{"num_hidden_layers": 12, "hidden_size": 96, "n_experts": 256, "experts_per_token": 6, "d_expert": 32, "d_shared_expert": 0, "hidden_act": "swiglu", "moe_layers": [1, 2, 3, 4, 5, 6, 7, 8, 9, 10, 11], "router_score": "softmax", "normalize_top_k": false, "routed_scale": 9.2, "balance_loss": 0.0176, "balance_bias": false, "n_groups": 4, "groups_per_token": 2, "init_std_router": 0.0242, "lr_router": 0.000685, "vocab_size": 4096, "norm": "rmsnorm", "norm_eps": 1e-06, "tie_word_embeddings": false, "optimizer": "cautious_adamw", "learning_rate": 0.00231, "beta1": 0.9, "beta2": 0.99, "max_grad_norm": 1.0, "batch_tokens": 65536, "max_seq_len": 384, "train_tokens": 245100000, "max_steps": 3740, "dataset": "wikipedia_en"}
Below are experts of layer 2 (counted from 0) of a mixture-of-experts language model. Rows are named router (the router's row for the expert), gate (a neuron's input weights, with its number), up (a neuron's input weights, with its number), down (a neuron's output weights, with its number) and show model dimensions 0-95. Each number is 500 + 50 x the weight over its row's rms, rounded and kept within 0 to 999. Numbers have three digits each.
Before each expert's rows: "mostly gets" lists some tokens that are sent to it at least half of the time; "gets" lists some tokens that make up at least twice as much of what it gets as of all text. This comes from a sample of Wikipedia text that the model never trained on. Tokens count by the router's weight.

# expert 249
mostly gets: " more", " also", " most", "=", " some", " several"
gets: " also", "=", "ly", " most", " its", " more"
router:498484523434470425541556490463494515503456479485460527489500491392541524412527530535469547391557535540417510587495510483439466427567465545403482367427482484507487466456451494573487646540496551442534437458531534513535503544485478470491448545459380527511596506592495453517548498483507443449
gate0:428542477528526466532481376503472579531498467407540450480509503478512436501522477510518559455628558496406616543483554456439522462563496593461471458424524493568548539503568448568468568478460451458589495477545559515501503495511507520557498557499435477570497565540497381544555462405541475522
up0:457548486503560477541448440441445585517516416394432470534506458468520428447538484564498551450559508496414541492488526485440466462565436537466470489462501514590541547502534410559488563436499504401591546526581574554480517457487478454529437540478457474544607553512528397581567434505525483467
down0:470433585526555531457559441494454520563588495442479480559455439534582475554476461537507561466563475443479528473534460487538353557436559445514551495433465543510455521410494429468517643568501533505472501537530561518588596477513512572431511444436495546536540477484530556453503539542513564465
gate1:560519557481482477631503509398487458507488446468416472528451460400472491495472488376514482491441530512513477474497547480564552462545401487555537430462476509492452591524507415559407494471482557533417560499504526506585433447430440458440486513495469535521612491490501410437419554532552494513
up1:547504526509487406568447533374460485516515499490414454581542413438518593465460502403493480525449478514548420489489579435573539426569412569547472470483501459428554543460530477562419460472461579530452533529528492490593491471445530487481475555538470561518573503524434512443421530580522506507
down1:591535567497515476587498529455447588457515490484395461499471442460527501485506534485528478501440459553568503453546530480513539490531357476580611600471465486495498584584535469537465535477445586471451530488445507477542446401558485584551530474524435564542501552472521527426555541467566562438
gate2:546510485460513465575470490520475497613480478494468444492462497416531519465530500468459530491534527413423563587517532493466610420462554544462495400462496486462487622438464503531487572569579577494583475580526413530459503540488537462552590544550525482583479577482443529467551527535471538600
up2:569511488445497515550488441521524436595481531569471504475458472418471428481549524552462540510533568414446572506492523505515565435401529539503510396495502550448449557473481466461476577593519523429610471584535443616471521527528533507517571460587557493523495506529465469431593532574439461536
down2:449488613476507514496522491473451531493516501442511540496541456476577504507536470533443472449510442412528501570569456460517371494437613528514555492394487417456486500431452470518436600538526536507482516464491498528607596498540551546480472456393435520520585498529604522543433491496464502415
gate3:517518534487553425476497483587427582605527481519477522463493413392477503443514557476427482389489516559429486601468558491535455452484461568465447510516513408472466552503413463519541557511563494554508452486466594570502541542558528470498586533434471528585489520564488518486600555436536443517
up3:553486463503471478537473505501492512574494508497446507464477561562622473461464488425565415493558474573479515456487481428518559487553538468540448590462523546512545388501470534405573469503488539503512518443562503500473569389515423530506387466445404448485475575521582515459417484469553472388
down3:467521487527496576535534487444470503522502544579579411434462489553458505464518436553516430533537542442552523513519509571513509562546548452450462543603479532512560459377547548591480469460441566505550386542451488531562451555545487540457560449582507457429491493452455427504588602510535562489
gate4:478489502478454434454604519551409503488478475503574527466484570464469545598532573448557531528525519461430511600458456483509528524522529529540469413465447530570389478466480454475457529504561504607504524554500489539472382448458505409524498462460553562498472593482437486574579526453400493571
up4:491517545491459448440585557560427460481470461492513541438516500457509570559564567418574526551524516409461540499450486372419546548559497508474461459484455539539424510465548505418459557472550495598504547482520506561486510513406451421497507495469593547471499491446412463562604515431447548544
down4:539494572454510541460585508570475580508455501536544494526550472521591490510476499469508386559560517523602486435471505574457428583418627465513524498464520520504530526376335500460522461517540476514406546517532456484501511439467533582492517465485502423518481426523458573546474442505497471499
gate5:441541528474565535474545430420455485579480467432448538528520475471537449436485429628538528467536449498444561473447585482492473444593452591474447431441471442545455494512507551466474510537480544573571460553429529496528580583535448488506423490427431537551547481483526449472582530465497559413
up5:468510570499552498527528452447478559537518455406452539498543457466566482435497409615536591432528472552473564485395535495492474440580464581485453421449458481545472457534501532476485527537458540536527452509420541494518620542551464461506406476436409495533575464516492442520556435453457535416
down5:483474568557548405513559383497382414522588493450503500462524394491570495496517465588495567479523485439419624501506502465478393517534532547489518444481465466510413514451458471501507611542464569522485470552441481563537564489491439582538510534486479468497521536493486571455537545454546501426
gate6:540522538524526452457493515511552512455580539498458509482426546467333434464560482600601617460399552484553557549425501462493482471432480398440468438502572485508493547554498538532469472511513492566557486508435542518467577591500536524523505421527567531551472504486448497542501474416439528479
up6:499408437514568512561489452447483535546477504551487557439552484523533475492437446467470481513491429607485435494482503598506429547464583596564614636553451556510521374427513428417502421465521513514448472496506520526456526478467488478475565466492535480519444447547548506511556445572485464450
down6:455471551522431622501494481456560444533436567469506483412546535615534478563552426517573498480602480406578538514516484456552494418504485544480521489468452450499510528515631559479540625443520497463530486489504583474508497558575441437492551564489484541507487564498490522507563424467544475570

# expert 229
mostly gets: "==\n\n", " ===\n\n", "|---|---|---|---", " see", " many", " not"
gets: " |\n", "\n", "==", ")\n", " |", "==="
router:503521483517496512547510477557566404460428432523468572494611555489515540537514446556459460437527541442453498557436550491455496420627453560410446531404408467436543573549514442492465578530522458441550391418469471456555489514494539512477491528506503467480549523509562465540545477529561570565
gate0:528563497617496414476543462578518511445518474472485532587499529608541546568533506477426598498582530443441589536463549523417491503498547458513493552489511485404441547547550472488507506547576427485463463482477540517476466450555474589446430512443496501574491518494577528587510482547603541589
up0:470443620588530491424472488502498451476524502461608439587469494437442522558469568468469550432525497527450516509461551471605519475500460437523580518477455527481486558476533540500525542416509511470541421475468518456473503471372580604474534502541568522411561474505506520553561628541467540522
down0:522505486534486447468557522643568483542492518460473557505553562495540445582520464419471462536528472490478582523467548583463560456632529572371517554474495461434461470507554488491572533543572621451482474526527506508472398508532515573458426514538568514492506500488550560469425440487475550470
gate1:508567455599513449418440471552545506415592460473544480488506483515491470471463531481523399458507547338506533548487565445500488473576471474488582507564518469461512593592496501476530456482554451466484491481431419523458505499624608535497433489466520521490473488411495511578525428565497560501
up1:450441499369533521543499527450527525574417538532423559483489536471482561506567469550452506498460408569506519489480462550442496492463506550463390441472541482494522427467549478536463533507449524548532543512571593406520472463525372384517484502529472504512491494572532488398523566422520403445
down1:433495582555514497519538539389515454432522435552542516527493442500450505485462500496517488485512450527529398531482527492517388534470442456610581451470511545482380467547433548532365424470496325536562577527496455502534525508468491420529510537501518532499516509530447503559551505443515518535
gate2:566519500522558518413572668423479454539478453531496574474480421414493464486558469495544408467472415398425461480485515537519425478459509528541503470491406469577500392500462494568511449437517505517492552551454368542562473583580511463529474524488499483562509541546493481496504500517466483516
up2:475445557569527539483483513498490497441383554520534465542440484559528498533502440504494566582561524411479488560441578429504424513516467434579539499517522566453519527456575535503611536493539489418540441509545454461424568429364494590485559516480474480444523416456464545505495492473470590554
down2:506443525546632596578513500467541541540501645510574586427519452579476468473581522523496538533519530426478418500392486457569527462488501487554560538579540589565384468443519541473541473521522533438549469543552520494506542454454508494483466491528486471464502397543493528502530491472417462505
gate3:480474507409466558656467550570455526449509456498546443456533487529507463558571458515471496518433626505490504460553495466552549483561477551432522576459391441491557545490446499492547485391521488413456469471411488460573464511462494514481494519514449528642465490489587506520455459499560545537
up3:467539487629489443438450482463550497489480508497473549571480493501501524449452558466564422508486394527502484613410513563492491539460484493558497452467584544467456442467554532465466513605464514566560513541562484548375492503517549484500444490521559454361545526480413469481520481458432602464
down3:507592552458501462488527452506520515470514468526470605479592448553574444517520532669464505479432518573408600401556464470457417551462481544546481413513532466552476592559489470530448510583509439532476510579550447418526482461561485448542476566499536477534490470444459475505520470499532547517
gate4:516526526415494487606532521456509412540543444582448508511481499433522409530539523597469550503577545484515525501486600502539416518568439517476466558458522558410554447547508510580460481376467499486434431560500541569522564529492522458515466562474593502507522558539484527532474611531578573490
up4:509497447558536474437494520541489608439514574463545446514530541530440540463461446438565518531467454540455487498465450532500568443426562485526539444550522435525417536490414466408542512616528480512566525443461485465498448460486476575473524407485357521491480413445554456443528411466444429486
down4:477415425522528459473500508481544440522428480536516518493493524501546483512413424413537511515486393524431427486471486484505550485397496555483497479485539448504425533433435479476494412496555370514578541502590482430504497576594410423510452455559505471490514440464421479494532407510403548461
gate5:468566487461438483503489430488502474565447543629445524574425468501372529464447516562532596578561458447532445461505532486485452457456451475563536444546420597515554530542532462503485467482431425501599456489510528560440544497450491449505519526534617480574537434500460498484524494584559535517
up5:514610363502394471537505471523566451596500496523487527563461496478478562454544513530540514497507564455512503571461498458441458515497466525579421450484346572435524532533432500488471486543423552411538542499552491536490417457483541427520483543470556558591413533481527463461490450500566488537
down5:524512548528537417528490488445508386444608563484492509489467507437526515512531521464515605457370571480537475465471517597371526510463486606498480510585494485494461570492459556432449517453488541418473512471540408544490398489543460528447415521576477536515451523464534481510434426485464507535
gate6:440429492568483441536488528533567421540508479480500468462500512528491635519594585426496574504519549460503506557581511441497532430537531459468476488420479536531444547477520538581543621490641482467521498480464525473454505470457433555460451462442628502445511558478538535479551513520505602545
up6:491554518481519568512506487512413452549546494538540653408487413468546479512477513489557456506515536483550450511521571450544472532456496456547415562469595508532491568472491542470442510510429508527511550516415477543463456645497431393561549566366490489441511492453431477500528563532522499514
down6:470512474521482502469426473435564488484514561510456470409471468555495595553555496531560553517519511468567554503533595424448458544469489457515399491517494508545410609466520479528537500572544454459506554452482439506493534456528480399482552429457459518395479449478509423569504482574636550405

# expert 96
mostly gets: "r", " Ben", "ug", "ris", " Co", " Mac"
gets: "r", "0", " |", "is", "et", "-"
router:491521482579520448503504567551504524471446474460446466555429478601523554506554466543516521554482398486560548440561449571465527569443522420557550561561489518543518463514422421436479531472486552446518515552422589471466570464514457513587496452509461553422554467504448609523425551571488552419
gate0:465520562476486545536510515570538602449477507550458440544437555423515523440390432491539451466497487453455581465395490511426514434500509603465449528602563527510425561521502545483562442485564494534500435470519402552547526429476495508440486482479498579449438474447453434513494504480555380525
up0:456518479513488570450470509562515490502494475361489529511446492522514539540432602472461555473453471574568381540555508510558443510514503488520562467449553378511544503466580469471386504602483439464525475485506522559545543512526462508555570523472504490489405467449471567536481494672501501478
down0:488452507538470570453532512500495457426493394464517518619529525475488495462470515555518474521483498492453577364600399556454505440442584507450516542521368571549486612592476568473543583540482479463483549492499450490473463422519496577461521569488521539468573420511490506456456524508484491481
gate1:546564414515466497474484548533529527588523550456515459486527479524486516463513530454538337477457618447483554553565457466491517536581450501515433528507532535615540486547558557569428456477455474436457466523478470440481514482467414443553473571524423443438480496528595522510485605478546542422
up1:476411543570520527590542555419481484499496456571565500556510534490474549484528523573543535529571525598442476514460515535561573434490546418570531493532391543462523453420436487532557494530469437571557504501575610590489527399538515522505557488538560517530471460503434458487562503542428454567
down1:499520425510508456580489439465469570459526472403452530554522481511448503545427457560485422562467524434475407499494518462475466493383517513532514476570518469479476566415440509537461541571501451438563407426404584504461502534516507451467445474591507543539446523574468502519427473611408525458
gate2:462463491481454503553573488556495561452562443426495545457402486471591512483425546613457565418409561438471493437527533561462465494480549632532513467481436450521485457510511464487465560491491486428542605494478467494485474533533582466412437446496461565549495556475527533446516494415414451462
up2:517530486470522513428451498501553445514527535534511484512574481506433545496517420448540442510545486616575501515527525459490516486520468473451540536602624595509569511441519495528553470467570568484387470492529439464552533526487470602552610589473460496489444526503476465566507522646577516552
down2:495491494461496544530487428516469479519428468429499579501620345569537451444410442588502514531488421443466479518495564537514554507477527571585531519531482463518473543549534476458455538460411508422625538417453541575470504556560507457473508580491522507489470461533507543506492501596413528476
gate3:522477476500517444513546436432535522449610519436494517409470554481513492504513431533577592472437573548505439567483513570442445490592503514411399508480516507447481463424550468541493493499589535509517512468470434532427486497547613515468426450440560542438471455479409481431405511508509560571
up3:533466581530553548515462510548414524547443501566455556550568524505463399498480414509517481529521516424416525484482513498495594473511549541485502412410385534479492490543417570427518443450528505467565453515461501460560491479417462565518609547443525514552382485563511510500526488481554388475
down3:462508600443501548579464482447507496565442497585529351496449532518459484381591431493507502487600481475468555460521506497490461536508500473519475490473538500485431456495441515523690477492476499507420495575575448497499568447426466533516461505550468477456583478505583485544501497428501497448
gate4:547420530523473550489556603518527490422540534486573511449489492488524453515436508487463448505434491426493508506532521472523453523690530486450527496482524432509464585550510553488584473417591413420528469507488452420510541457375509457527530584478543514448497502476469468382502560523522445495
up4:480575445423471449482504531466510556511421442517413439547466581512414572407527551529544437552565510560584453478528501559486485480387531477542483399456493558467575477390488426504473536548492625538435470501557544549459459536514516486462525441460458504592553478484522474524515472426494491453
down4:480450412470492466565472463482425516555452468626501424556512511560530538547532623517546548492473554489504482431481494454470487465454509581636511495475513512506468541546447590487438467582536558410491459494510528425457528390473503453446473467563461417487565516462489543512492481537399471414
gate5:481516565441518606534518573506480493453444515556470497489507597519531459474508544482544516418510465504535452580521457600519511470474474565470512470439531555484470523481475541585467487584482513559585519470500384504543508589414536448577519489424561553586488590466493524579604450413523509587
up5:528511510474521491530529453450522525490488534470538459458491550457467520477511431453609512514553480535523496591440620534569483470488506574480491458447535525471451510511523470431456489580460477504496634471603441463545400496436561513522501538410545484479394555508551492639548486491592392482
down5:547372506502456506464530458486581552484482502535469535496421514507526486460498469469600550582574582553479474497443403436562419499524566401413432456489501576480475546482426490474594547559462483467559448508528548509535393477456509422517485459440450532562437486511522493547436503587534480548
gate6:573556639475492589538532448477567558476518483552508535424466548496498529514497517574472419532439405434553441573376463526515519539437566457453528411471550474468435592535528559503511466505475480475493556522484480464484474427492434455517524479461542492437495453439467501564499388538444404481
up6:512412486587434393437471466549428496536573424414504435508482490484522440491561558584514425529450571485483479416510579466624566544518450491480519537540443548556533423504485537485548416477486408477470512525502573523474530526493573540488538564581502542549502519587545495451531542490409473489
down6:459550503551528499515505528523500494457491518526636466429466482468501487515486509570473479451427457447504463606431585539546562602554495593508534652493463360535504509497528491488476490448467508533450474458479442523415548477489384563526559536515553534459588483393446474455515495512489512491

# expert 155
mostly gets: "itt", "oun", "ar", " un", "raw", "ven"
gets: " |", "ar", "en", ",", " in", "n"
router:503520441541493543453541511474453527452458475524458484565463457573557535476585468527486524468473467394496546428483458483465483493443570418562579570592508500575538497582472482427490500436530594456536575468375517490477518437477485526589544450492466588512539476482488575466507535594472593402
gate0:572468521554462444502454521487535442432466521459614580498496603450470456469484483458545533546523473484513433470487587481497498552533489497437471519485490393461513483513494504543594443504523470577498513508536420505436484406466441562539505585485643469402476528468378475518551512438483395537
up0:615522501479406566461463519529544557516520510647630561481499477424391446463481519563438432422497534549453511487520481548479489489465482501492538467532558502509471497517511546529468618463579417422445451572564489518469481460535471545507528518490491510503479428505489513525521535648541435525
down0:480401538500449459514541458497484445516464524480484504502538464466535514458527498476522442546564590503520515514502606567397571479477503440456474555538440445533541479579539540358534513497524526438375545479598580426512488597492501473519527598555504438479470488512479521456425587409547544524
gate1:590532416489474484467496460453553576418478557544436496411524503642542493500511510619481451498481450433372478522501473487429444520401482525487434594493521526465474573505434573512577528473552507498474514486441462518458416524493603430491518465509528472470545487427568450528472515508509417493
up1:478464528511516478514485445506512401568584422476524461587514507393423463489420500436505555504503521563556565517550550481526470476509450559461536427493450426516510490519595475524409384539461428572451424558456520509487485479491430544559449562513553469531516460611472508516467497509521642480
down1:577514434463511562575503542475548576509474370497554464496565550500440523458545509631560547462563478450521461459530426507509489470499611437499519500502466563580556465569521425489557486441411512517417547536459529497534605507568561542469454575477472452466449492522429579503484517444503529554
gate2:516580573463576482538491452503525521414544407473487409455456489418503484528492545440569602497465477459512500469513457622514429473525538569505530482477547437468571544415495519436564433543486465588529465501419449418483399517490591511531524490533579509507533522489442492578503489478556613472
up2:588474416516583492509498467500513534417543479489516561514501509467386503490486594483564491421489553510488468535493556473532472558397541546500492482486535510498529643494501521500587482531523475492497551521423427505483512465449537451484490447506539414477574464430495638518538600530621606474
down2:500493517564543443493528541451459485522432472534503490565407425469410515472598548565438456495451497564555451495502511520546502591510458542566520532559469505539536489547495482392393480425560612467495459602428541443554502456489491462471514469577495535605519492576577475528526545454427549449
gate3:524487537430471500481468461586472464490445544561476510379518571370544439516550452536512472405486542467622513477498521559517504480556466596507468448600513420517530413546427444428460439503544463489530445426515496508523434464500431452539499503468492503545432562498528439438517498469611516551
up3:496465565559547434516510573507512475549554502429553424555501483584400497531440547367513534617462510496504417517540462413473477501487529475577522491484529527560502532457544466559465499539560486461603655500490464467480544522565533462513435543523449510443566424574478563484478512450448464481
down3:511540508521436440463470543466428560474449408454479520581568576604453534452493578514512457570440477516485517492540480437569447486533518595573382591573485544474512615459464461503488509496484576581542510548470533441492533477501556569504554418504414555542437471515542513540486427452458499500
gate4:475441487558480525549566531435482530474459484485483513481494512569437480485481431461432459542496460493539421606502465476514472487548458498490504488433392468459454576525528512513585501553579443497374567500552417565510399473458592407565524478458461504491466535436492514609417521447404475447
up4:533507518549528536549539607405600588490464439579543479544462556527505511538530448519534463541530451453443570544474542521562587490522523431561555511407400496481521472629560498496562461540558531431524491519515498560527466516438467427487446510510436513457557575386497532557541521492459526429
down4:484557474491517444539469519605479401552488495535433573543425456544605569487437494532450502605402531541489498561505448475493487544523510441558488472478467542489481502485534526462507522528470517504420511551517577538542450636452454379486547480480447612549470510407473434503524415561479514546
gate5:552441561466465397533577542494455431416580485543461590507541565505464505576563511518559578511528495544558440519491455583556473513549521542511485444535595491517558493510510487551454377591444569462529392525464552484497492536473475483504490529550479435409421490496457492426549532406470528460
up5:582509422537529505450594632519443458475578583584535559515538451483482426417609456489532529533534481557434548471477494525450456586438503449504489512451521576547494479486553487533458467422526548495534487555564508394476497457506515546523546504529489483429489422590375568523524526494488458519
down5:550605467467408558454492507476479503545481419484425541473550485469435507384577599474587484422485457534445531487491494480543412541493504588490421536461515466517551505477497538547515531502520396528431453517494573441441528521540565549566498431441483579549528394491470544511515435433444486434
gate6:504482561456492532530445508533659528566489545534557508426417511431494497466561542557520407621484518486547471616492497498527515474478441504573435552553516546445459484475572539480539513516543484513566470497498487541504375548560480521624493446516533577428474464544570548540470444506490569498
up6:513443545511532589546408543512559536442422456467588459408418530487521509512583532453504506566461498444503582562519449435466513589427528396557473547505460542497530552487491571422513476464524438477610515507469426542482430498486462552568537408476537531427481431439516557517475508486410478507
down6:526490522599485483504551477587428545629465463397467485504454501558483483561403594588468501536485506558501487563498504492563484516518512510506410479510521523441521478604489467585459474445492543629433521537533607503478555548484465444510499490504494634492437530453511467464411537547509526547

# expert 205
mostly gets: "{", "|---|---|---|---", "ll", " ball", " Conn", "ourn"
gets: "s", " |\n", " and", "j", " Ch", ";"
router:525456472523549521544526565545427482443451533560463442533451489513487453471499422562547513564427563481565498559501527415534538513494475488440512583505451483525489587560411462502536485498506524467588447555525637497514545468460584518581539505477477574533483537436405650494506523564555563560
gate0:576543379512526541499535500493548549445395484371479480463469524612494405526461496525463537517464416438463463416496530530548491620498544481498502585452485519536462542638565462507570491520531457555527474522420472447421539458536421513526498478481398465489560483479487491547556502518521508508
up0:423550541398445492551418518590542468575452421552547517434433532505564539484578545407522550509529545619581419461495467468444388466445488545473498467541596517434425536449427535529437468455544483438457527480504490509494488518488507526461471523533571507477501400476499486416521472544487449492
down0:556467457481538467536541513516532388534472540456479473411477439511464595442544412524461480518465512512546491391545492480498580489556522481485378550466520487523444625528529455459597529431486587526531524602501510387406588498534499456492502526568541546437538479480468572456494523526480445478
gate1:491450510467433497625460474493457443478483414435502541542566536502482630471447546554583488436510513468509494463440543527484495465471442502460455508539447429432480581556461404455445496458429422488465533386463505540479470508571555519515489513452458583574515532437446484408438412484468504564
up1:497462530474467528586440506387474377446480458393531606582550532485471572496386493545516502476466524458516529532431539487511461444458424507453466551585464469416564531565538417488481547484458475457471522418456559526501496526547582538564478566455469511532512566463505488403465420485476490493
down1:428447550559458558600472534478460448467515416495480524545485498525572537516460529565558462463389455450492527481478531510498545490506460462536514591531468523449493571558569610420441503459427498424474464468442562500434454533600553470568531498496471517547477528436500611390415544518447456511
gate2:514549532526471475526496480484502582527487410490513592507467563504570588515465514468546518457453556511553429512418467528467502430438538565521492449490542510465490559545517519505614360478542543428378594526543389492562474520555585492496522444503471459530443517492531500600519494464433471403
up2:454452503410502456436564530600509515526514415496469566485527435458487496495525545481547493589576512463493430425457574486459400469504527559444453397526552553440461468549526507518441512479499475485526470461545444380545512549495378570481438499563556496434514467500511412437483415468447460433
down2:426467543500512518456486556517511533474415404457492489453496490589510559565483632437553507564609422383524489530429491443516544481500536488534498549538579564423447402488534485525420587505438439513495511430582521481581480565487433517574517521528533489503470476466517523538538456475514481406
gate3:489408487538558543529606456479454429506570467483509400450549455469439523463474544520544475552567539529505469547449464525497539436417461478513507534478395509672444497635554482562524453537490460490459523514594568530482553542475470575543504472514529518521542583496498517502403475506494468428
up3:497435448461536537415642480469474459503581482558528471444490418469573479488425478559454476573431507514528558523472472540519528451492423530505551573477457485597464532665485520578518433500505494560462472511518550508475543503425469619604492530501499490486521569475497511487420574544510486447
down3:529511522543490543511524495502522473532559450534547495451628517474462503450518520574361485546490578555490502502514501453581601431481512543494424572550492463497506580532532376554482469433493574439480530606487447485436529538558563509481555455521548407484570549474503479549484506440376517458
gate4:371515461521482388552477521555502471430547541542474427537518501514474448503495512513526610563485521417496521517554533457589492594504517546434490521501436548437427630600463523483543455470530455526537480481502530431407439450440559460507541571500587543493515487470499471532482530504505620437
up4:479443536556559547498539502487525459399561497562393465590482505476502511538503438560477518494439460447517390472510442495472522554496510486553537547481524591421511642509509535470531494539534460454577535474398452510513534482516571558454436414505436526437521405451493475528582547624485491507
down4:498468563557506504433494452439476461479397564506475494623445453454481479582418505504424416528535445543432549523474487542507492525448487397547571434502591496402461425469494522507519529517476485476564481548503475516495515469557545477462488350608543459462521476499498466413496566503451414541
gate5:503467541435506517448485502553522576510554535506496460577469552556518444560503365534507460579495540558470531440529484519515403524505414445386585595486515550444495555543398415493540489481477411461570491484530500452517429469468513571557524504448515553454456462530502501498493606526613523559
up5:552452515498557564564495475453469474498443462505521461457463469543547563456544617527505534417495441435533497509463485510466532543511544581588468451541413415528474403453540664485452531483500554507463493497528497493412481545597496436432460514584518464589543540508480523522471413438433445529
down5:536494459441516505503559527520503519501494510515485482405491556530566487388563483444528459480452585432521449504488500560554475509598523460442367536434467557555512608608386538511528443515483441472402506468475486437483465505422480513559519509537533447438505396495505475555521406526448526567
gate6:455452486452459436576506539446481441462477501517564525483493459473556414517479467549576462474467418569465551470453487533506413432420482486482521425611588496495489569428585550523478554395481479574450549468449527501501591598490499416482485568499513520530639507512557436519461512493481554490
up6:532404477582521475514574477566537524458413451484526429488434483530513580465426501503463547503510510543347459444465510550423520548596565521453460524437503516532532485421557478466578471552456461459603494477485416514503497469477537513595490508505438391442443477612465493464457459507520454523
down6:512465441458578456416555457569432505561579517513521540543571412520434503552533483538482434540415512533475532501433456630480538495540439502516459432492449519459487483579532485499450475539472466440469422534599422426498512551534523519510523421557499467486574436458494470493587642495447483465

# expert 47
mostly gets: "ays", "ati", "na", " Victor", "sc", "ating"
gets: "a", "ing", "–", "l", "es", "ore"
router:519494508546533476461492508526447567568460443531409438576438461577591544495522455485591505516476472521573566515536425542465531565417545434565544494572495524551528440477433518477469545513515555459436506550460599516455583416481435490544478484538476597443549502527440582515427550539433476413
gate0:565464457552531589422457488514468493503454402463473511491449564569454470465476488432434575552600512500508420473543464481587536606443522570429495498502413482494503523512459521481536504570504450457558574541514530497471489647392470582487510511491569571427452460484507428533437520490553512509
up0:476499391355556498599458499499596548512530510482535477473523532565468454511550510548547420487448480510452522511368553511528525423582500549552448516515504506621459472477521490503572497553428474553513513499516455558534473414577475517526509364445451484511476552447504425476487460578536471519
down0:456596414480477522433573576430477493531439469522470467472485409544461537438467534544509522366581435428596523447434496517496468545429480551506457531505571614527528446476589439541590547514598515548457487550488513504522530554517507433439517597470539529531509490550514528546455499436497521492
gate1:492487560430488589507467591423524487460551534489521545462561585480494437506465521436440517469569567548540474547383505519498490442566472598496436499415549520446465550422595393550504474443418441496569498531543423497468490524567513538527530489449493392446531502438546533497558509477573542505
up1:562509540468552537482529620508524505517448433502455528516620437540447536511615413538446406486497591481533579550472502529535450570505510482410518570487504492581518563526539509468424474431558539430488533472557511516516510455519579468374518436485518552567513451527495493606538563467535501479
down1:460528578554495428562435452514551551429564475445454517472520574460526492474471439517569391499396529521383532524504487557501436459509548528453466406517515554506455481490419585465397583478445468469537565464531553507478450472448538505456457452420385569466461489499540542490446522567483537482
gate2:471502546397466433548609497497538545488546477490534500421513555513525447442540528555543507509461572464530552611426475591552486506449527441491463553462555535565510553570605556521473509520463559413482478478517515504444494507485420475544506463575530579559423431370501479512558498404496494433
up2:610519518581580585462472471413473505535453592567496466536419453486473545473495533418439500485419521528476486425514597444503584401534416533525526418502465489471508440455531450572557478463582491509490553493551481485453471461471540447503421526469492380464438563514477433451458481564531529513
down2:365567445508448482530450380503532610415516437523557499548458515510518536529541485490512538476445522444510579455522536499558428389423485479517536507452477475475586493536518463542518549441533467476492472438538493469423530411520446561510524536520502551532549573588536553503491617552542450413
gate3:567568437496478476506449481509456487541459557523429542535448533454478483542427442591527524473518420550504468479537450442542509565521538559507400482472461528485577555544510534516496508441555542427438485554622536512339505597540411494487467524425545540488419549552543490528478552569440455463
up3:518474511497511544408662507508504569466599589520448517485468501601440468578534492480507461537579527421543529421477511541471478507535569543492537547517533530406480569462508455459454509547505435531569494395522415477582493548520519466469549560500498527500431438450451515436479463519516379450
down3:435528384506413474606464470437483477467587449504555560497467508512538595470463479454532541437447572509530507611538462530471512377456470376479547457475485509474549555466587542548532417568493520503448506539469545410468518456513531474386438500471547553487537488511477428526503552511519506448
gate4:538377497447516506510548498536552555566504453431523468452552537477487501537504511530526507528426491506578470574413507527419510563446401506512468478475610498531426533532484536572554487515577486519506542448436400538500533431445478575590561459555525504428521542542437394480562521553546397468
up4:557451566559515606502490519533536557450556426403541527476495512527490506441546591455529516468437441487557402536523544499505567574488431501540475489473627467471402476427532557482451572556551544507556624531486462591515474473499427465504545506518485449518440486492485561426515425518511411520
down4:478445495489539521554550483483617457576509544419468545530621578493520467478483459596461589453426508555462482478561515517464485545472504557527501510551508505442473445510502536461395522475552574463555528476467509531590386554498544467520516453571532454497477527620446579602519445501495469581
gate5:524538512546602578478535595589477428450447495382449517558490476497444497546524516484582490493498527491480481497621394476475469474519448487478477479496604545550527600484543478469483601495491519461517596586524556438495451540540527423530460498471477484420557459522468404472529500415443478446
up5:647497432547493479538559446478526527516446551476527431440478485519539476524463587501543608420432544489452469484476566510494559597570545472505486447522490559465455548544405525413553464388511468565564566484552491471493416480491439438522533513420510463504469477557489551512606501570499459466
down5:454448551457533455462507515413526489407447508530479553440480518515505475441519511534469417517432481512492497422463497514395584522543599558543549452458393505454511475503471567532500535467567422437503451478556449541543482364482489409421481461460503519634489489581454459470462516595517489513
gate6:484454595584458529559447538447465556485407452534683590479531496491458489478524510453402454552524578529455519474420532548524459471503545520512546523437545457486474486563526466520494485520428560473494472506476445508528463551609556483441566427483529463605536485525503441554564534434569520494
up6:516428474436501488511500572572482573472514462422546462409502494434483443553464632560420563468392488519551379440476453524484491564542479558582480482498530561534496529582522547578506533481450511544569529526445531539428506503489623407573506505509445463522499515438493526467533510449440466473
down6:496469544570442562592478475529497522647430511483471463482557530476508483478543530506537525489450478447578539512511511509575444501461436461602475576539552513554527555490499477470580494476412475417446456513457560522391563494472555481558469562547537449516438418544584581568408505448556542484